From a checkpoint of a small mixture-of-experts model trained on Wikipedia.
Size: 11 layers, vocabulary 16384.
Experts: 20 experts in each of 8 layers, 400 GeGLU neurons an expert.
Training: 1134M tokens, 9102 steps.
Below are experts of layer 7 (counted from 0) of a mixture-of-experts language model. Rows are named gate (a neuron's input weights, with its number), up (a neuron's input weights, with its number) and show model dimensions 64-127. Each number is 128 + 32 x the weight over its row's rms, rounded and kept within 0 to 255. Numbers have three digits each.
Before each expert's rows: "gets" lists some tokens that make up at least twice as much of what it gets as of all text; "comes after" lists some tokens at least twice as common just before its tokens as in all text. This comes from a sample of Wikipedia text that the model never trained on. Tokens count by the router's weight.

# expert 12
gets: "\n", " |", "==", "===", " ==", " ==="
comes after: "\n", " ", " |", ".", ")", " ="
gate0:102084148173142152157174149142128168131100118168173093115095135157141139168112100142118125098118170119164144121166135135194100158059125117142132104113122158153125092138123136134088180144102110
up0:089091139165144129144108086115147091151100106215130120123146095169145142206114155051156126167120170096157075153166143115169075144121111140142116108104129146139126136134107123113094191108131129
gate1:127124177103148105161154095090102103152098113172142165063087141126136084126140183078111118111139170106158132111122125128142132103111136116101142122119098153155115184111098125159150150122109108
up1:143115097104112160098069137105113132091121104155108085112130154130099097168143119128096110170170124137132069098121190100117135137103166113121087080121092146136117119144124101109113131127109148
gate2:065165173091130140104057156133099161121130204112142104113101139146114107161133118126100127144103100157105147155108189144109206132007148105151137166086167192118139168119131135074149160193122171
up2:150109087130143188106170104116132136159144099100123176151166090144166170098195055161154155127129097063122154089162071134170135109224174125118158101145112117051116073115139093168139101130124138
gate3:057068124142109125145170151158079062125106162105095125139147103168160111166131144135171136115113162113211079124190197134093199020129131130112128159182050110113129128144103095115132122142139179
up3:138168066142093192146162112068126082118155136112097135133045114116112138158142117198072134159136144126082080074149146096143127128173115075127142093130119055109150128125097086109102138162149165
gate4:090117106111169129111174071149160101205123124102124079134146144161106028143095127137105125130129049120107134187088140122117107133165141129072081134148096097151109118125145138150165138097091164
up4:093119155185089089106116180095099119138175121042157156079104181133146179169123133168104113117070094163139082126136176177072134082110168088138067129134141132159141097156069082109077133100120112
gate5:163120148138094113129102150169147145128100148159088122097094075117142129104178131115127105115186168116144128084153150131106151084208087089142068154074078071174113148104130136091155120161125124
up5:116173119128130157102139088140145121111137127073122094092060061115156125138184106134132147125095146174142123134117112074153165092118127110145123087134120101137094076085152121152092139121132165
gate6:153163138066082150127141217143136132113136093092116117137049106150100136133106124108159129167124118107128095153060165118122087105152152099111190186119086132101117119180121145076158109160180127
up6:105140142164160117152122111119112109146123140125134137088149176125091180117184135102155165107144104074140147083175114127128179078088093159125153113082127091119128103148152071197044172133074182
gate7:120111154076085141139155179174106156142183133142147144184124144145145186204121083101117052135071127169083151120152148114085131103148095071128146161109153200130103086124190138186169100147084105
up7:146131142158106087110116156159109161088173182128115142097145147116138153163147148049147123129151078065148154080117095159163116188180119113132107124092092164165112155091084112130135138179150092
gate8:141099133064143173113185159097123120124152159144146171139110150103117106116145215155151143154191139112150118126161109157166154111084105145098114127139148152082121114112124148104107170122103045
up8:151115137161136151193114138080123141166114093124204116130116147120133135097104139118096130147080131167078114159093145125115073119118106174087138156119154155135118128148116142186073205148118113
gate9:117083172163134161132102140133138143061100130150148130141104108119093126124114120162088168139141093153037180119184077088173172121108122042112174135125116146214121127169132110136117181152143199
up9:087138118102151057124098202133135129129085141124125105124176095110187169139192134130087146070166115096163087100130056148175193091133177047107100086088120061130120131083154099109098152111108156
gate10:144118146118105158119165181132116143160114195086124111106145063092135105076136154145108179134166206130157103139169144101188150070110122116118126173095109172159105127194122125108093112120113123
up10:176145126068103150096104126088151172165129092156094158184087147141163156115130121112170139104071127099095056100143151118095166124111084085188110112069131116108160107126114140158141131165159171
gate11:113123150128157101129146124177073095098107126107125131118106073108174151110116094120109082115112131121146171052139196176141155176122135112091116123066088155093099137116153070110113188172162104
up11:037077161148146168195107115092156126190152137163135127119141166116121088140155153138093171167162150170124158155135181176117123129127136114134146106031104120122138100125165158055128115161051155
gate12:152142197105099087126106187149118134101149122132093053102128112113077132140180122155157088144092164130104147151140135154085153122108149119107138114118147174171136133118136042120074140122084107
up12:115055069159182171151140100116142116099118147114139216120151138165139160114130146068130148130169117122150071084120137104132090119162138123151126134156089154137100149126150116167189139145161122
gate13:161110109100172129108114160113199079113113107071117133139167151124159108105140172128150113157090097134113097120148107133142121094092093190157144110205147150077111147114094165104151194203112031
up13:170144094089171089092159163082166052113137143138163140122121099152119141089091126181142103148097106156127073083133088135129135143082097128174109131162164107184114131118096148143175150141134141
gate14:105129056097083126177047109103082156096103112100183174106149116128168121133107093142160068152093139074135134134116061098116112115094069089175145118122148105150118144163118072137188128127135127
up14:113137130178178147070174119156167141158083063151134079168115127157058180132094151101119177081140110085202155052098180114120206139176148143130143134080142081080131079121080167120102156105139150

# expert 2
gets: " in", "-", " on", " of", " at", " from"
comes after: "\n", " was", " part", " he", "ed", " member"
gate32:126127177127095171129116145144130145179150183081140118114166120073180169150159083085116151159052160173175179070150139105089095109158116111094114085144148124134139130116104107151111139077139143
up32:069149158201118116169167087219128098163157096129098120116117071197088149096112127118159121180126125107126170152095143096166110121140087141141178142059077128188125183132109060162126081145152106
gate33:175089129124139139112065112167073116101168177124109128136135105114106099077150064128123137146153137120089139151122125146162092110123160142153125108132095086111145066137125143139136104146125155
up33:080144120094121124109143100145118115088061105090140124164145128083142124202155152113073114154094154181144087152182145122171169128068125120149133164145161118127134122118115115138175148083104193
gate34:168149135090148144138096101083079089050116118083124085096129146127093093121093122075156112121123110132166109140095111122119228106138172112151135106097084058096115123144095141131123136165152107
up34:074135107100146151074121106109129096165111105060184060120180202056128157108081100139165126078154113140161144160125117091108163141102115149092121118067125096149136125175128202109143113090146157
gate35:141183101159160119140133127084099104114114163076112148106105124058133087113097032161165123091169150193187149064130156084124107142140139129148156149145056188088115143144140139109169100163084135
up35:173142140136152174110089163120096144082156079087117114145093155187074189133122117159134137110124210146104133177107131196094130200142111090143211105166135105087120086131102217147067155179167116
gate36:124133120105073115110109159133112133198114106085178076123117165099124185188176183113140094152144176162175108165122174115120128155155209131142174079177106147114118131131136089162176112118102128
up36:141091097134171173172127089154150123121201136130045191133125076159118137084164106141135154132108162104123160066108071131097148169121149130137128154090114128080118105102166118142107164141096115
gate37:142148187131128142129145143077159110124149154088148175106149180143119123116132112125090145121153143095103084113141141098099166139056142059158159150179107049069148177119125115153157111130172119
up37:194120166094141144089135143094141121110174196099160138089160134146102132186103138159103150091129097066094106166133194097136158145072122063150133178107107090106143187102055072164119149117158116
gate38:106132110133140156145115106137147123138112108179150049140152104172154112092103126131159126138185123166121162129091161109196052112154128127101114115218178097102124067133159131139138097155124144
up38:136171116152169155107126094093149157131059080103099095111163092090098111135158126134184096104156099166129067137122160069135041116145141149076132099103162148118120111110159153141100143094130103
gate39:118159203119143121093188135088164127106112198123109086069129141133144140106131098187205113144117065160131165127105104098239112104110135111134115108128148039086097157159105104126165140150082118
up39:194113154108119147140143141104092156104111147117111097109085094145132127058103166132074068132101114133173112153170171142098101203117122146078111107160170169122111138119114108147159085178155149
gate40:085175070122135148138137122102142102110127093155097144170128073074103138136105103086127074116138135078120086120110156092152109137096162117112079167142109110132132150123128118104136151141151137
up40:147122057127168115176161151129127112159132142092117114097117093087170074166095157129169123117078148131127106166050116077137164074060096121100087161097106092060127063163183082140125149150108094
gate41:059167130064163161098079054196121113141068153160101126109173137150154145096118047087170134117179099076136122135069122130156141095118120129136136122174148089098111150092133132112163185113077150
up41:104175136156131145113121074159198101170094091114107184042069092141114050149125087109148126098109019152119082183099115100141086158143121137110120096110138137085112170136080121096160122148198149
gate42:109135172151189075177123137145100112106155151066170112138110178187125106167153129106131083130132090046127126113148095064070153100097124156127142135131118179119130136089132089195165061122171161
up42:084128121074114159091126079152146147155141125211109120138097114118140165141147176154120140137110154193111140101122160177186168085143124143147114126144154082135104132186106112142139085118065140
gate43:169140130125107144124121155182095123168154126114140149132124202082133148171202122125144127074177124135115096087159130146160194150127076131141154137129046118076104166127131198060091138105099184
up43:156196149154090157063152171088117105138161093101166114109162165128105096129171130069122148127101107125113122121137102159156079152139153116134163124108080102139128103111099183142160161120134146
gate44:072093128119126132169189128103134188127138182141133082145159085163128157156073167172130132118140164129152154146118108075068113132201113096127094176140177154111124157093119135157148147167143115
up44:128110142162099149122164134162120101096107087151094143124170124123152135158150151073073100133153172114155161138097134104150115128149185202081063153152145163135159138149065102101099133159135159
gate45:133129143131090107151126124117156088119138126114142135128108135157167115126164127109100165105170127119107138189156142120127077115098156104089064143139109154101125167086116189191181097119127177
up45:104085148140141139123135089111101164104090161064095129155114114130101141071082146121095118171155110139078132127108148162096146118124086077132071111130196088145142079110143134110125157142127125
gate46:128128097149110132101105138126162153088145164190146084107142138175081172116206092071183124110119131186154119130144104177147097122121149076197151111083177153123117163153089119134124105137113106
up46:118099124087097144088132092139119161154154127133185171100184081116126127150114107171154129152071102137193167098142143120133134149123149124132136171145150117144116158136204156199115093105125163

# expert 6
gets: " ", " |", " de", " –", " years", " —"
comes after: " |", "|", " L", " R", " C", " "
gate0:123115109134165142123131128141142113074165151116097069117040089111127112058141102153113141136078153115142123129084138115041085121153144159134162141140159155068115119109156145153100126129155105
up0:128115080168162100119130096120105084090163115096174092143089194123140143147197139146169160114093140063140134100160074227183130123115123146044123118146142142111135102141156063078085112156179138
gate1:185113176078108086172130087180117139078121139162102148121124152179143117166085089109117087123145101139123061106128099122112121158126133115161069173133095145075130108164186132090123115118088177
up1:142101155199117094148160148120114166148177142105092083122165081128103123121162138122109099138180125129102078064116100156138133109121113152137071092099095155112134120096141143166095086135168143
gate2:157152095030146065127142164074148122187171117103094155109077106133141121123175078115134100115181105076090090080139155101181098111148183148132141099121147069150136130136142159120087122124088037
up2:124171149125136110122127116109148120179107136162122170143207120140154101142124155107134090087164107108187048135117133118172128110107160088107086162093143092079114138122110132154070090102145074
gate3:167099116140118130081115131104097094100147133089108195183184082178148125118134191165127141133114101143123111148139131118147131134131114111139103160158086114067112159167158194133094135158069138
up3:113091148125108135125155082059152088064045110142076111148119112112105214083173100150134091151121150118176193098133122131131125144117114216117201163103115156109093113119126144111138130115132134
gate4:190143083140145144127145096175165140146126130174190149135161152090177103152155141154104106132113122110170148197097091161153138189090130106140141089124147070108141134101177131129064153159123124
up4:113065152153133096111152091130145132168110099111093166105048157141182102193085133094156146162106132173097113166152126124149083154084102155122171109107129167146096154168142085180149195141072134
gate5:073124216144083145116161126195181121122132133101155186145111119112132168125123129073049099145123119126109124181120155112144121112066140103149179081200129142156089168130123121118126082154154106
up5:061112134168129113113142150213116113117130117131165124094097127152114119136106146068110120144123155132155122139103105141142160124070185141171155072141154190129134192108113076137144095079131108
gate6:133129109114120089122167150103194090146136124147163181154145158158104186120143068143165207094103113185131146095107098143157094142117145129145161128128104137129128108069131128053113137166132075
up6:114066142102139100130121174128154119127098179113126114072147191029060000175129142096099139081204142143135094105110173136139104176152130136114083154087194142132138114145141118102179089086118144
gate7:129149185137221080142179130176132132137162100059129108147106110175074166123141152126138073174103114170077176162102127123137167125138117117113107099186095169161135126095203131168107139134128121
up7:094186146204158095134138115182087146113141119109124140164113096126105178142138130146126125180129098197094179091100148126108132104128101147094156128188114106144128116074147160146096147133131139
gate8:075154097117132161210122055168075156116142131152106146148095119144137105146130120117182085139134181146150086198193112127103104132169146139118189137112130067138142112140124170132107115148102093
up8:128066087101139150100108078173134140110097122130199143158127097090143127076163114141151092170088167134183112122125103147101091120147120172106146125116118089112141094154077159134133122113095100
gate9:094123135130169170179176128153123138080147146122174157075068121207125106156176114113099175133120178143144082096144125134099154113109154139089125129168124087090147129186129112140072127132142133
up9:125134148114163144105133100081134070178113133153095145113102105095108193112163131130097070116121116091089141067127073156067113151141132137098106090114151122078118117028132149095114169077104085
gate10:129181188142077109162081166171171128095131101148138099117106096135137131115172087080142163124156183110094080169089163179133040117124104119147160109159056149096132096142098201112121089195198135
up10:108116146153092177140066168104174127170089052128173133173109177160101128144104079049073148127184151081112078153078065116094120080085058196151192141181096126140120174151128082173072150154142175
gate11:131183136183108167091069106147179145105129114171132199146099177189074119116137101107114137148140079103136068167166141084120156162156121166156135131093152117077128120161149130139129098095113123
up11:132116085084152137105088157133110103142121133114116131123122110140135111090081134111113103110097136118148100142118101055063096160095098130168122125141139141114130151117145111151057121116106120
gate12:127130139163116170184148066147095094093106114101102111243170143082153110139135102065113139209114180193169117169096105117157132176150137070132127110155082098100140159134171157148120146156151098
up12:176144141142179161181133132122115151113124159126111170100151117122131131152144121137133087219106160114202130153110171057176211129109174122113126153136115153147134133081132104121167129097149135
gate13:106141124137106085141108140221116103162116121138126157123085055120130156143163156169124150158106077103147141080110167142135053084134116158127121155136134079122120121117123117143076125105083138
up13:138130104146149130171134113047126108106141145109109096120183173067137108123132097118130121078114129129108142139141093115090184112123124075131123118089140175079131128121154120135182112133199148
gate14:148188136115154146140148103165177155114131123105142103122109155075129131191123057151127130131119164093125198139136125141135155173048150086129089093104061112180098147109160121155159088205113131
up14:156072141181125166156117170180101091152135083127116113128107100123151075100131241083105141111148154110132152145093115142169153101170119121097179116093120148084109144103149140096079104122130190